python train.py --n_experts=64 --experts_per_token=2 --moe_layers=[1, 2, 3, 4, 5, 6, 7, 8, 9, 10] --normalize_top_k=false --routed_scale=8.6 --balance_loss=0.00261 --lr_router=0.00146 --norm="layernorm" --beta1=0.95 --grad_clip=1.0 --batch_tokens=262144 --seq_len=1024 --dataset="wikipedia_en"
Below are experts of layer 2 (counted from 0) of a mixture-of-experts language model. Rows are named gate (a neuron's input weights, with its number), up (a neuron's input weights, with its number) and show model dimensions 160-319. Each number is 500 + 40 x the weight over its row's rms, rounded and kept within 0 to 999. Numbers have three digits each.
Before each expert's rows: a language model's description of what the expert responds to. This comes from a sample of Wikipedia text that the model never trained on.

# expert 28
Dates and place commas. Month names in birth dates and release dates, and commas inside dates, numbers and City, Country pairs, e.g. 21 March 1981.
gate0:474424493497532569515531513513527446506475499508484489516592481603556441496547506488549504520445459538511489438495473515472459536496548513547505538599474477560497542482574472481423524430444525516414520561469544455481411484503472550460527546486540556520522545451457508539574505507487467539538461544599445520555529497475516497512450488450461436395553502458465446505530489518482513481413501423436457502539458534408489481488552519510526517477412441500480492506531471512471504545489453
up0:462526555497505496516487544565534441477469443486467479549539485553473450549571496546500500521479465530479479552526522483524507493525534472443575457449425486531492513539500499508432544486459473505450440497492556430515448508499549494465509497516505532482443489480467501451581528514485479497506489494524485575458457510525515510512536473478506389478514492450552515493526507611484514476515483505531474497491510514449500452510616523487493508500461570469513502508526411512498562519572478
gate1:586523373549494497525397499490523532480506499515460550512534543489491525524538428500487526529475558562542544420470495546495562512478520508492464499508516551428465505436594475534544551457531469514491533453449448538539471493586497526472576506515453435482522503530532511532487519465425592431480522498519512521504439527593491493443460499568496518494545526490444551469450545447448482456545544535435434508516470527534438504519472478472466485546482516468504522474554461519561438472468497
up1:520484479552510422476512532460458473482449526457458545528495427543441498589483538504494554429522487454505493470545532525537485526534532491470481496562532526555476504451537424556446491519486499518464509472548532457471519573390445518535503529522546497447533501478540502472422452498586463563557591524513456560466479506511473443519500514528503552425529489492562483498506504451506470504489532476502516578508547517454521531451500562538486481540416558482543604481411475523507469577544547
gate2:506530495563483462460488458560526475520511508538484494550477495479471539480455423382525485520526441476526469529484494510416445456532481551521548545560521486571432512535520465473452514450533532482486467515448548533495454513511547456573541527406490543480488527489513515499502561495463495494456449484454444562509550555535485503476504485503501460466518520611469468531548502431483512456537514504529487461523513506452532442530473518466417517457541434487510481552488518517529539476495391
up2:550549509450460453485486499525476592525516470459488466447554446506472522545547518496506457516502547475511428423547516495474510533523544478459499478514560455563457510446494446437461494500524397471493478470472503525487489474514549532468519550540441556571522484522510513481575520503580440514498484461480506533510502532530529475541532525497523513544525557509473462494535482495564511502484410531453545474524498478493489396527533478518470510510465470531495455483552482465452438485543518

# expert 38
Mid-word consonant clusters. Lowercase middle pieces of ordinary words and names, followed by suffixes, e.g. Cinc-inn-ati, disc-ret-ionary, dr-ift, unc-over-ed.
gate0:568501462493482470568540490457516572533388520508541483510441513461477453496567522486513451546533452557515485453520457490462538446558591492494502518506486476495517511527491441507461548563503561518517468537505525566420408448474472546491538461549482511504455405423546563468513534414471544491478426446504504502462526539507561525519529470484581503441492443472487478543522542454550458556436486528558448479505466497519544549468526451520454485453530462576496502476506479517489439583541481
up0:477503516432526556390510522472472542509484569581445463479493478569564540495477499529530475521495512441482412490499454531489489513429526448492486454466507455491501468486507485517457484476475427502428541499496499578452478523557551589576442524543472514495481501504522506515451527546431499487507497550468480544519515507564512402571528432532486512495525505551503468525591498389507462588539503548555460524509480509560478567535522446505477491522462521571483477495494472468447487464500589
gate1:456450526437541491485491520528481517475443489486497524498533464468433491450555491454527480425476505466491449534497471495575499521501564509445578585542433540480547469475483508547494553492509513481499468477487437510496504497585486472528446477502521499438509553415460455548567487536528501573585523578571501591498509466503458533457520546557537514519615503438531479531542525427519572448576515570514481546565494506484499495552520474476483442517496476467486472454512564483465556488493545
up1:551530570555464476501477505555449401490477409540519472500532564497540484543509446505499466507517495469502519465480423520541552542577488486442523466486463440449510507560515562489546462536359509496496462471544479522463543534516528454541464493526538577436493441486551426525469477518411499538491479536456485457512496542510511434499522517558519516524502494428574448483489526507448500438475551553549476511547496535568523484524475512516519507564505486494530499571604487503490533461474474
gate2:457511483504530555461483543522553403483533475499472476492491488463521578558449533428518470478603560519557470557434498519502410464472514367466470480551578540508506466519594480474459430525576469474505533523536543490492499515430494522476521477476486516488496510497422450473481507475523496411552511534521521498525505497455545494472495438447481472482512483502451448489492504477450512463517508512477499528501470486440475502508475471446573501494549524496504513509475466542513456531479509
up2:463542557434494420429432522464441445548477447497509533535429450521465516481544476487567503546566453528603514528451496510425511500456493505539493445485537482428528539462558473521496469537488533486465525449537541488549490469502522537483507541533562574541543535485506474507496486462518482508463441504462497574479474512491427499448560492521554532537552557460515517450518475454463521486504449475545421462541445451606505543446506554494491500536586513501445530499502555536513523534494521

# expert 24
Prepositions and relatives. Prepositions and clause-linking words after a noun, verb or comma, such as about, with, which, where, when.
gate0:501518422508482452550487480579509473474488517552524483479526452499500496463543556517522567431526541571472477448522477543489460529498567550529487486524464468510540514515495443452456433503504530451477513557524497491477498546447493464488512479468472500446512475460562415536554490495471514452502512519510504481528467454505481503508536488566469556557595468534574504443570507482508431518500528510500467481532474431455471574545481412455489429478548531468533538508443480525487511549439461
up0:523540551485463463493479454520549488482444522494413519544517528478512428544464484500530524514563479523460468519517403510494471493504447443494435472494487646492584505465562504490457507503420425448515463527502547500522419482466465500471529479509477524444525461536557446559537508516552511534490503480429486440535473519506489562542422468443469531483539468456519498511506560586540583480470465507467577464508508597517555438504503575642539595449572523534516483523463453514488478515540495
gate1:510527467578479462446546532469477454544405445494517526516588450496512485473480561454581457486484466535490481462466513524510437530397432537479496493527530473544504511523494511514572467452443571492459451514579507443463510536529550462581506471476426528518569477518469495491461537451461500522472480470520482515470516482541534464521483413536508505467481574531494514506468445521388518423467507483442494500462471552517513516477512497491542498484574500499473447439522478528464494501495480
up1:542430518496551539474476437522526530537486549423536482517551438412477530453504443529576461442494451496540550551508470512458481545494533488499431447520541531448553476505458511521504542480450450505582464520475555574519502521432453463460556552446552513456488451499484465480511443459528518541471533503440453526538464465506574515519554567489510525563486463467469410555502533469510572579410535517543515489582473446480507541550555519495508472508487471544518447596520569525523495520461445
gate2:553473458509540556438497549472444426508531505458472505508499502525504494539508495491405489464498489461481527535481542512452439493479573476567516439564538536529543489551452525503443495520534456501423501461498458475513515490501559510475483489576450508535518449490476463470501549442515498502494525479574415493485555468521415453488494540504534496560484493543493387457476479446464525470513479468487499508494535536508506526538512457465556437445458478473607445584518510561503543474475514
up2:464520449508580514516512507516562512419485504561460468476430551525511556545422510522529514494453491513463486493544466446494516421499501586519495582504543499530539501449491504561516476504551457376573460461478484502547483475517503424551467538464479481525467555575404504445463471518597517489544494479476476503436436479508477465499505534505497564501512510551507520464531489464543543553467544577455505507461437436495505533547531518487551521501516497477559554460476557467506503451514540

# expert 37
Line breaks in tables. Line breaks ending table rows and list items, plus the pipe that opens a new row, in charts, filmographies and results tables.
gate0:609571487468551471520467470497486510495488511513492495437485429498449494377469550481422490508589506423531525514534488495487519486511490515552541475510448543410473539467463477523522462477552494499522435504540493561443496527470521394499466505491469547526497475500481481450471534474514493517555502522521502474500559510509478514552432479543505433464521468529495515481432494518483523536549474501475561515505478525528563412519477403506485501517530545480420486502506447552480490538536540
up0:571598533507432415518423456475514528492409546555536431472525462518426532452447515429481522500526502394473559446495498467471525475462512511501495507573472461543516452515461487484536561558490423501528491446557543516459465557539468489500481576544511525501548522461464510544516591562501445473539533605487507507473536503515430520537451512539468525552536513532488547455485430499546538515629462480503479513504464432555561431523485480504541516479553461517490482507522485510520447577533510
gate1:454510505501465495468515431469472486398458432499507498551516472507484516497473505495498493560465541555475463498607519401525498472487479481407516478487437500417464484509492523567543460467490454426474537473447537508437536492512462561414531492448551485570508506470466431481542430584547462454519455505579490523469555545489530572546563454499463458456501453538453488550548497468516486468532463513510488512473509624446509495528544521473553512457515436503512463497536402552524523488546470
up1:545395503510492531438424488539543494541551534481539517471484523433479416486488469527545451462595514485459503535493508472468491501446536466517551470526526534563442529461494538472493510533551504475451562447554567597466499507504525549458495519473480484567465525471546516471418467531488530552506573512426511443426484505490454502441468499433500525483583464523448474579510530491538547508527456533470414448475416529528476503534479476535591475549546514505560599517528439464552473498487449
gate2:462461472494472505518544544553542502494453442509552496462528521503540477473475508606472592494458499471580459504463477450489551400502530508518529504495519595535478536403542549480480476472488462505489480542482455585549471518460559563539532537492379505505466496486543569456537455543506456501421525513493544506418515496538536511514473542518467466454459480602508473511454519489485484520448477493443531505562447511463461419475422443502565519527561530520503421521409492510483514444460454
up2:533566542515524463479536424512537437515552417472542471482507507557476515533544539544530572499469467498409539530475488457526484500523532492475582458449443483483539459513506573488486518433514568507516533520508489559500541487491550444574528467538463431437458465530638526527556437499504537507453515488496509441508470432518526527469508469489497474512481452546543526450470483485470481530481452506557502519514479545489505460478504435498422542560490529485508442490518469559518521540520526

# expert 51
Function words in credits. Prepositions, articles and is/as in descriptions of songs, films and people, like video for, is a, starring, as, on.
gate0:546420500458407468518600429556451532486498543442487503492453517488521473447568503494527562540519427505517485500543456490408480464533478482445521474524457537535573533505488529438516491589542486554441498449506433483496528449568456512549426553520469502555446491504475588536506446476439479510512520473499518429440486531508503559507521473567581443480520462524504501460560537508428519534445484528453538608445480436504468488434520607569474495538559487514501530536501554513510512472488543
up0:451441471531487546540453542519498504508574568459507513443474492474563482446411465490549459503495509429565509537535480541475519531496521475473500524519551505522523509495482570410450463517493453549428568551488443507495460428481445568580568546516498523475498533449562453467520554535488426593522522503503498489551510491511517442508486501580473540442443548531525558477584518582477478500422478468510521541510443509501492483480458515515526502493524481509499546463472548510496447468482539
gate1:483499462486546464478514447527479452448524558469518567512551510483539580483475475492425548490571527511485460476483409446501465481531469527486511559520535420469510448540481479495480451481500511586519475530583518465541533568482491513457485497484471583539530480401415504515518450552525427494558558529521458528485570536523518428432489521541504456538477540472507469506549569487488513509517509559583489517474510482538468539451531492458475581546494531524475463497422558518500486492517497
up1:521443465519459447474523413531510499470439481523533555519585518536516537539520466508459537528479568431526439538558474459510512490476456526480524534514551431502471483446505489465473483517538470553489482469514529459452506536518495538471492490471521520496480432477451489502538520582435473546503516515512482521449542531553524478437494564521491454531423466510506527500486558518480558486576464519604484504470466447521465517466534483495451489552494526481505429543441543514501499457579512
gate2:493441535520474497533541497535496566499455536563531444519500486490441427531470488573499513481569526537448439498509473529459483462499490507541417505494506536543521521470539430523528539536521504490439471586513504506530538458522478460495466504469482444445424492508537443542617489540595430519483508569458506489507566488487486515563520487549503462468553487489538495445448435536461511461493479466466470522477530511506504505463458536491563477484475508486474584569437466610483510527477493
up2:502452523521465486572506456527452535459495473498480460486498406497515472535451472458527511487564571456457496494459502503522482558470551574499475530535530547546528555527476462480465543516529490460515533518467490455473492506546482484556482445457487452467494505515538424514560501547567463512407491562489483473529619527504456520548509461507462432473514508530463432522452420489402528464552475530495455507495557528473547477509509509465465478500476452534477533570451462610471484576486541

# expert 25
Mid-word syllable pieces. Two-letter syllable pieces inside longer words and foreign names, such as di in credibility, ta in botanist, si in Sirsi.
gate0:513438513461565425445488464539529451529503435536515529479582454569547418516515473423525527504497506504532519503489479577491468471462546429516558450519499491557512469544498527435462490495493468508477483412553481470490489529561477497511507518484448569610509480514506512487512485437518470472507512489443490488527440517541517472488508516524564390504468552456487506514493533496431479495434513489507435461524416436460519507569523478473519512508512496532533588499468514530483385458580490
up0:474512410456487500600541520478536521484540486528477559452507529583508520553504484465462500502534500469481541453552438478482548458455492491510519556562558516571516514492534548441537526538523527536544578475505459528567537495539538577517394490487528464489503503428460507484470463472420484532463534487472423551517472457490489529586441490450450497490455540551509527456470484495499623464480464506454454560540367510498492537517506529484517449472480477461482471528460527536462421545454453
gate1:442411511489513477521460482494525496477478478468508436465535497495443588519465521536547476472513533492473540444504531488492559423570486527471484511507485521509527544524516505436467502479491490504580493586550433514527487480448578510452480516603543476534481512547444467472449507440508557553521576458556556509498485523492522462506520531510467539435502477464546482507561515568483511506437446537500505531475521551423648521572420590533498460567508520493457499459499481472526475526497475
up1:465536362560449500486522528486486545465485534412524479548448447473496497532471525470489525446465536501489488463491502534496576531471472515540463491528477486477470521544514462492508507489514451501452442510487452555498478436451511505472541543560495501545516498524488454467558518496575527483537511507529609445475483455494507514451487519525508524536542473493544449479467584484526481534581547510453525467553462521509469507478568543451488511508502508568465483513474527479495484506449537
gate2:435505539431545513540457563503563547530516462542488460511494426537538553491535501532517551503424507517507480448469451491556555478492510517484484553471509489511552518507521477492484523492513425477464503446412546489498514502503544482543460471490507515465489485451447479600533525564530454471506490487434454486457488479459464455483509506596475490538483519568495550459505473473495523441503470495506426500498481527543512478483512470391469499533432523525526569552560506508554479529564538
up2:511464497534448508464513560582486522474445496505556495497552504441489514461492489443490435547523478495449513384416581529553465564501482573522538504460480525523485478446511478447510490493519436474567504532514503498514526580447488533488487546448475438451433484530523507447475534532493470459484507552464537522477443554450552513474457542523532560519512561447607464453474473482491504482484553447452528506555433483473463409504439499460478549471564504475497416496420601518509531527422493

# expert 8
Mid-word Greco-Latin fragments. Lowercase word-internal pieces of long words and scientific or foreign names, e.g. Ep-is-odes, Symp-os-ium, disserta-ti-on, Kap-os-vár.
gate0:436435531452475580494460470489541492436460481491589499498421504504411495561439496498515546490552517496480498438451505483569504537490541459523488463536493486532478451529546477526515513499500541470536498510491459572493492466556490470496517508555490532527509503516439561473497525551516514419533524569485518445502490451579491526410510544462490500473476512540449527582538503453491554482473488481593474477571422548578501470513463507524501508549491502561528451516446474430432428458490461
up0:501513496469486531455517571479450498560474479571551502498511510482486483484487458558559474525430540477595521506500455514497442535557486459572476543482521513490451524445585500445458530478535534476500560435523510544539532532470500498398471413493515511485501420504533534488509513485467497495598528443516527505498513578443435530474484469478543538535499485545522531485476516479520548488442585486478442423524471537508475530466575476567518534492470497492479480443469480507521480483431516
gate1:481495531467532498528537544543483580493487550578543546527518487546460509466561454483531413510506487546479444549549570475480481476481464438521517558527443559493526505413568529490525454483480410587458408464476506501450525460542471532503549394469543530543462470498447469482490568491494507489512460511481547515494482451507507505503494551528538505498494430493496560487477497537489483430485457537619455489526500559561519548535441487476458557477529467588496512433466463412467584513519504
up1:478478454454459494542528569552507550562467481477469530520476556480453516482515505577555474577500483467528524437538512451544504463459553469450452467542525572447506420601442567525496481541566528478493562536528521469478537442450485562466406526487510527426480467470511464534486466460518432489506466480489481515469537548460566476520501468562501469449474497456488523510454521552496498537483500499476491494508483507504515528576420459430470527483512560526421578498480532464407535454506515
gate2:502456457505497504533558530547475515530472432588545556462458452490532505503479451548507410498485607510534588472532505452402478468501467493474421503491531493493530477485504516493447489510503466425541468508485495518493456476542471451496508471480514471524535514537507588525462518545470461490479507427524515510430445465536503538475517479512493484434553476513511521479462500558484558575529579465422471531504545490478515443393500460510530440547482537501577554524496455503498538506508451
up2:550444467509419481469565556420515517557417403481472509402527447470554512460527528481511440457465466470466513516492566494505550496492445524496502497541503495515578405527596456552491500443527477479451498453413504471527492526475502406535501512492527487465565542480463563500505402508531519532569392535537487497501523500583480494483501549506514517464512530524488466438515463498541516455529429463529523569452462508457523538473406487527449522465501460507560490478443468517569464543496411

# expert 59
List line breaks. Line breaks and leading hyphens in bulleted lists and infobox fields, as in Manufacturer, Publisher, or lists of countries and places.
gate0:533508477550475479489477480524457427426527534528413513446524515557592524461420531477484516569530479450461494521514514507485507492497507573465437555479541522410498488512478554544577419518429550557483461442504499463503456524487460426531485517511471516511540499514549544490457500503432507455434484551463526506522569422461500507501538465496530420507584504532486554574544505491525493489531483554476487552497488427525499481465503434491460474428550553487478501488475441499578471489486491
up0:461507499470484483460565588484512473536549549439458566443521457512565518437448497466572546495532481462461477478479503475528508540483444533531463513452485540517488430532491522495576439477484444481436494458536523518537524496468490548502403510466518522465507483512566484517498499449498467518445505528540488510511497435419552419520471497490479456488521600495494525488538474419513489509579434479477495473465486558458464496473559492546482598449500543471555474447494530447532533454468519
gate1:537508513487484515495496488443517464501444443505577521531505475447508506509483456517444467494505459565431536485463463532439491511441450509520542441502479524473498525496491549502518559494513511558476509568526465526501481466519463547554519466534492492480460495505528548475508499440497535472410577529565502515473450536533523465537505488427487556520489452534530534466489524442566467435435487505539502499558469457463427597559456545475494497380537502570506555499509558479477513456529530
up1:438543529453529410508443461464547474481587609498512479493487531489500522530464440488506488475454494407521530444530532488514538464569545448597492522462447527498575576502555441554484457487485564542485516476464449488437436563503512520493571555534498560530486464500468490543564540537525529504565503492494472426482503456461477456492472487520498506484471483558476492497513561507498547541579531459548508510531507486475473516457465501454585433409484528464464480545504493537564517470574427
gate2:510528532483494513557540480485444470506460523477464470579447536446516476504527576464426529615558492533483442512441545527512530508467472457490440503481535506446485506485507431507495489477500464427481458576444518508515517554522508566486474562561491439541459526534538561552565570550467510576509532540463552466485463535498570498499484554486554540530479457432470521459460540559553563434476497527505467459531496584566515471535494529525537550470530510512449435477531576496452489512504506
up2:528514485493450526529547441518479519511516492497466519435492564477502487580534512503517490542454518505499372537505565442508531475513508463486568486526508510461547451453495519525532533591502528516507475546472547531517536483445488509498570490491479538463523507515424548475554538515520403530503509457466484573548471462508551503556460463478483450526469502530494466525519502449390522537535494543473524471522457489466521466476549476512514511520524508511458531472484503520520511510521545

# expert 11
Mid-word fragments. Consonant-cluster pieces inside longer words, often after a first piece, such as conce-nt-rated, Go-ver-ning, Wi-mb-ledon, F-ema-le.
gate0:477440545447503533548565513494453559472479539428467527499534546437451503531484530543532511503394521511519548516461582452499511446508518515513491552526488504535522560487520555484473482485607513470494437522496586478464505540533531584510497427559470499512449431438547474524496478490471481548541456437515452483472485547551539478472525479578526466513440485484556478469522413491500504499499559491429509465516475574524481465495451565491508465532501539473480452475535511490556463418540574
up0:558527552499467511444500437530498544450524479510479483459414537473550457461525491525456469500461488481543568519492493519468434500503473540471551535503505498578438483515551459497516500496552424479407532452571540557540483554536455537492490462518517574446479466564518512462488581463498467476533448487535566465513500489479520553524460479493508484503487483503521501557584483537589451526482490542523529461519449554438471497567521533562457467448516537510454472522532472498426525437569540
gate1:458515504542488473524518490569538437514506436521465612517549558414531512564520548431552516544439481496480415520437468486459517482566511493528485542504519488455482481567563503492518455455440506465546569537534451423464487486430514442469479472513486531530477466402535542529511507550490548539486533504487481492535477583446470515471563539497469497422456507507528549517546493456578524449628462461471483537550436542538519466435455502472479537493508438470515511421518491435479568498549587
up1:571511522474498450423568507491482525478451428470482488517539447554534477517535482444441435455457559505534470502565548529452483544447459481533569525524519466464464537577521431504478470464465485436501513522470580506490494417494469525476414514539500476502454459475457558424503557464538458476551495458502510466460484533456550522483489483500548423525497539460498506503516580520540489463487543489419525487504517543465489546564498549580502516503511478501487548452462444490458486495442480
gate2:474436494460570492514465485569481509519552587533495498396474434469567513484537481443538513516464526446527469568606434498472561471406475466487503435449477566512502468540535441538470446512488485572477436448466567522459385505548557483535527505488507409489532483478541537594518486478512506473481530505547499515507493507471479485544592520538533491566446499498414508492529507466533496513481561489490484491509523501483518514537500521428464445504521508521494507563468496548507420505523516
up2:459562465548518523520483515489536491508499488517519453542489517552511452464523478473593518482491491501494518550511519506481548543583573521526520510433515494493473456477567571508465569517455499460522518562555416544515469420560492466469437492514537456512495549538497431498477523406528447445531528536492516460553553491533421474476517426452552481515477451476417471483454483483423440539527514483449446468534544467477486435513540603524499511522573439453581497469533516515527510532546523

# expert 0
List coordinators. Coordinating words and commas joining items in lists and series, such as "glass, or wood", "thefts, and damage", etc.
gate0:544487558559496461546503427512535441569431496511642484489503493463590438511399526548473548478533395544416573498481443533518517432494423501529561461436488503596442550471511509545480486507543444568552574541527451488493494507474508424484472466482520491566494485436485470508468495438541493496499416477522496495599496457477483529524534567492538506505547534511489453483478504525490479482517515504516485468538467553438478537507493606496483528557510498415549507567510529487536538547458543
up0:455524558511494482518540463462507499495472514464486528497548452542507515586568524469473490502441480475501443515491475491427456538487479524434467514468516486538486504545455481506469533535540482493464562541532475487500501504456475522453539618494447498628423515516472449554450501522459468493524511538512548529523467485467503495444469473497466448487495413498558509485510483509489446490500497523456552493488546525430548500539472497498492480470513483513493471506565519450561429563534547
gate1:517512550490507482455530492526474472569481454488532498545502444412500453486502544541474469572506527449586529437530461505522513484475561475482549585559439539465498517515525459507567564494546448480518449515534488517511538487491462500445481449439510528457481513504485519442462523593517501563507490520442461527427475479484476477531505490466522416555459489501494521530504548508531532490463518484517558474423492522524539422420535381486471521486509560565451472504454408505583501503507508
up1:515459503551480506445409487529443457443609501494555534444525497488528504469528593567554545488560506446590524546504455468489437435525551476452529541569479505557448527479509506518590528481503474494511536432466515566583494430501484473469483412543460495485450516552521484453447525495596504512495485510440490514509390487516507437465547437502477471514500434545444497499556557471426510537462512519542524545493508536483497550493515505458502555487538515481480540494504486522480567533547491
gate2:539524527548498453552468446486470515510546554559516545473506541460479469541553489528544442541431570435453465510546499493485484536483475538506488480501463412517500495443534482557456530488509493526443455497530487446494486527496449528471455499594482499543486501500497485495484486467440490495523424519550429543497552504405505481516502564573498465525484493482535493523501453441509489544518535549490493530452516502506485551430497477537460520439462481507459515504473497539488520576551533
up2:446536493481448456502449483515460437426535558500457473448585461480510494474579486541541475494561522470467453499495502581527503511426424487514508525524503462494468522486549535501471524489520482559510480469548509541421559470508507554520495499465521479558502538533497539450475445489475525491505556428535440520431490488503500446456443489474517499483545490449551464496456554584526536482499479541451495564434562508569513541518496527563472441568458517536496397500539581548556411529490494

# expert 10
Prepositions and particles. Prepositions and verb particles after verbs, mostly to and in, also up, down, over, off, e.g. grew up, continue to, extended in.
gate0:495462510545469445520435421492471464505457524426513427536532496475490537500517541468511517536499516500531492564488457559510576497543569477498520455535483453479460516457554516482470482540540515490534558454484478577466475492509502600505470438470505439521486483537410455470450437474473481512509463561470575480530497563528615477446491499499486566468515474504553484591558466468463518481515482503517535469515520539503450445505458534547553503433513486516513492450431448464492491511508472
up0:505530520558562551514500483546468483425425496573511434512550484487506570526495509469549512478494372429482455476477521534489507533460587465480510496486458478488480474523590501538485513504453487539585432453503482445484470554506540550551471525482591538499439480418515496511499466528523444483522404615544526413502536511537483499521516538471439556546485550510562453527518497466428466449445511538498494514484476536477456467488460456594522483425529449554522537435478481532469528476550480
gate1:400434479446511479442508474480467541417553486438453442486514492562519423531521531505470473512505436451508627454492527524526544502461528586503497467496568553551457579535439502491518499499543530599496535571525511495536557512538408468448564487499548563472507467526513454477500532518525468577482544473485524458485495546513472442528469444521478465467490449510515488398476542572482466521530566541547443480516497467468446477454480483486468528445503442492466502523474533497489503541568465
up1:420465498489494503440513453406443514452494501438484463481529477582541479497564536463446469554499554487563497550427512473461546479530445554488538480528553458464522541543481549520465452507553495489478489592561584480509548479552413514545510497474583587519521540553474458514565546528386503514447557458490463534485530480487449477591537497470500541489492462457553465441475515586479432508557462476485427479507441441485485466488425467532442557528543513489540549519566491504487520511547479
gate2:491543514514506516484547527487438447472539505456501487560584416503498529509594530507538451400492525513428511514491492416474455517500527506483504442511464515545470481454546498512536474488522425516495482491511465473593520553465528550485462525456533515517524537509544483493513480517467406498541519483476519477435509465414469463400525511489520458527462480492460486496556514466502448526455454458489449485496546528557440523445416525451483504518436509527513444420560480528475502484432508
up2:559491516488518527524524483481476508491566538544520475545506468467508480536458494557556517472504442539453545535524474439517465481521515454473480456512425485511552519507570483483462487432490475484516454478504468563518474490544435445500512478523531473422501526515511474482505522456466464500517439505489491454477493495457469483391486492460582491488507493446399442498470463469529464520558491528537461475546571523501503512435432475456442473433485434534466447537552506498552517565484569

# expert 50
Commas and word-final vowels. Commas ending a clause before and, which or but, plus last vowel pieces within words, e.g. Sover-e-ign, Fin-e, pl-us.
gate0:451475481523476514492494421512494430439485562455457471455504550521518496544449486612506511496455415527522493470512561519495529515472611465530560537511528516557532501459575494500472549503501529495470514443543456480591489464520575568532521485487483507539459485511517469463431496623498440556582506531447483493470453560554532546493521535499424436542475474491474497523439515529477492489462595581507482473570464562585455502482477562538536499502490533459504476517486450510516537477525510
up0:498490573522533489511491455506492563414601544534442470497492524533485540494497466544463540421534451495477583488420518512496548560447534546494531481457497509502547544518514522505561495457517587463477464501510488485479490523541524530498450450459488566519470491544504448523410504551454509443558464519456529456499424581522488441488500564500518493472528488549505503537479504488482524489504527526501390540474427475519455474516468550461537463560485507408573450518556503558458513519547537
gate1:601517456512515435564496478417421479455506411565497542530471468567437515554516522510530525539479482532517481556472484511503423482539501534478466522504513468486445556486545490538489438543500494479379458518503569481517539545477483480503450547466534449502523484418480491425469496510491490469461563553435510474521594510486431562577513464461528473477458563540525526503519488496506477524544532545472468485502567459492394515470421523492453475526446443594565495444509539561510466527491476
up1:485444520476494571446504520490569489471451537449534436512483558520482452489473540525492506525520477491500491476511419449484547514508493533528584530470523474484500497527467482497545539425539572538528588485560500500436446454480507478501538514575535498504505538526507516462523534475495499572530478410523453470506421476491591538486504506497486576519545521489598427499515435592534421519574467538410545541484425505509539519470567537487589535549536538449480472544509415500465518503475494
gate2:534402477463509479478457503499574515405504470493563471510496519505501493476510551510511582479514546571457474460477543558551524562472493510515466536501542436481505467478456442498514465450508566520488538448517527496476467482531554442448492427481555530541520514500540502522472501555460532543467541489479451512505574488589477534495460501500492535459517455463502515516505426513464543402598465536560426425521434500419478492516564475540459549478499497489490571463500509543532473523542535
up2:449547534595461524501537510497502525515465548461514575474567509466526446508478505536503430443537447474455518474512516460582489479459527499544492559520486433580477529533542459511512533428453471536557473445462505443520525521491548517467542562439458515479508424500481545520517533504496511443459517439520452467604533452523506427536513461490487517486518482512505480560517570480511480464414549470463508529414500507476482455433456550484524473473528513471520485516472461551471433409485458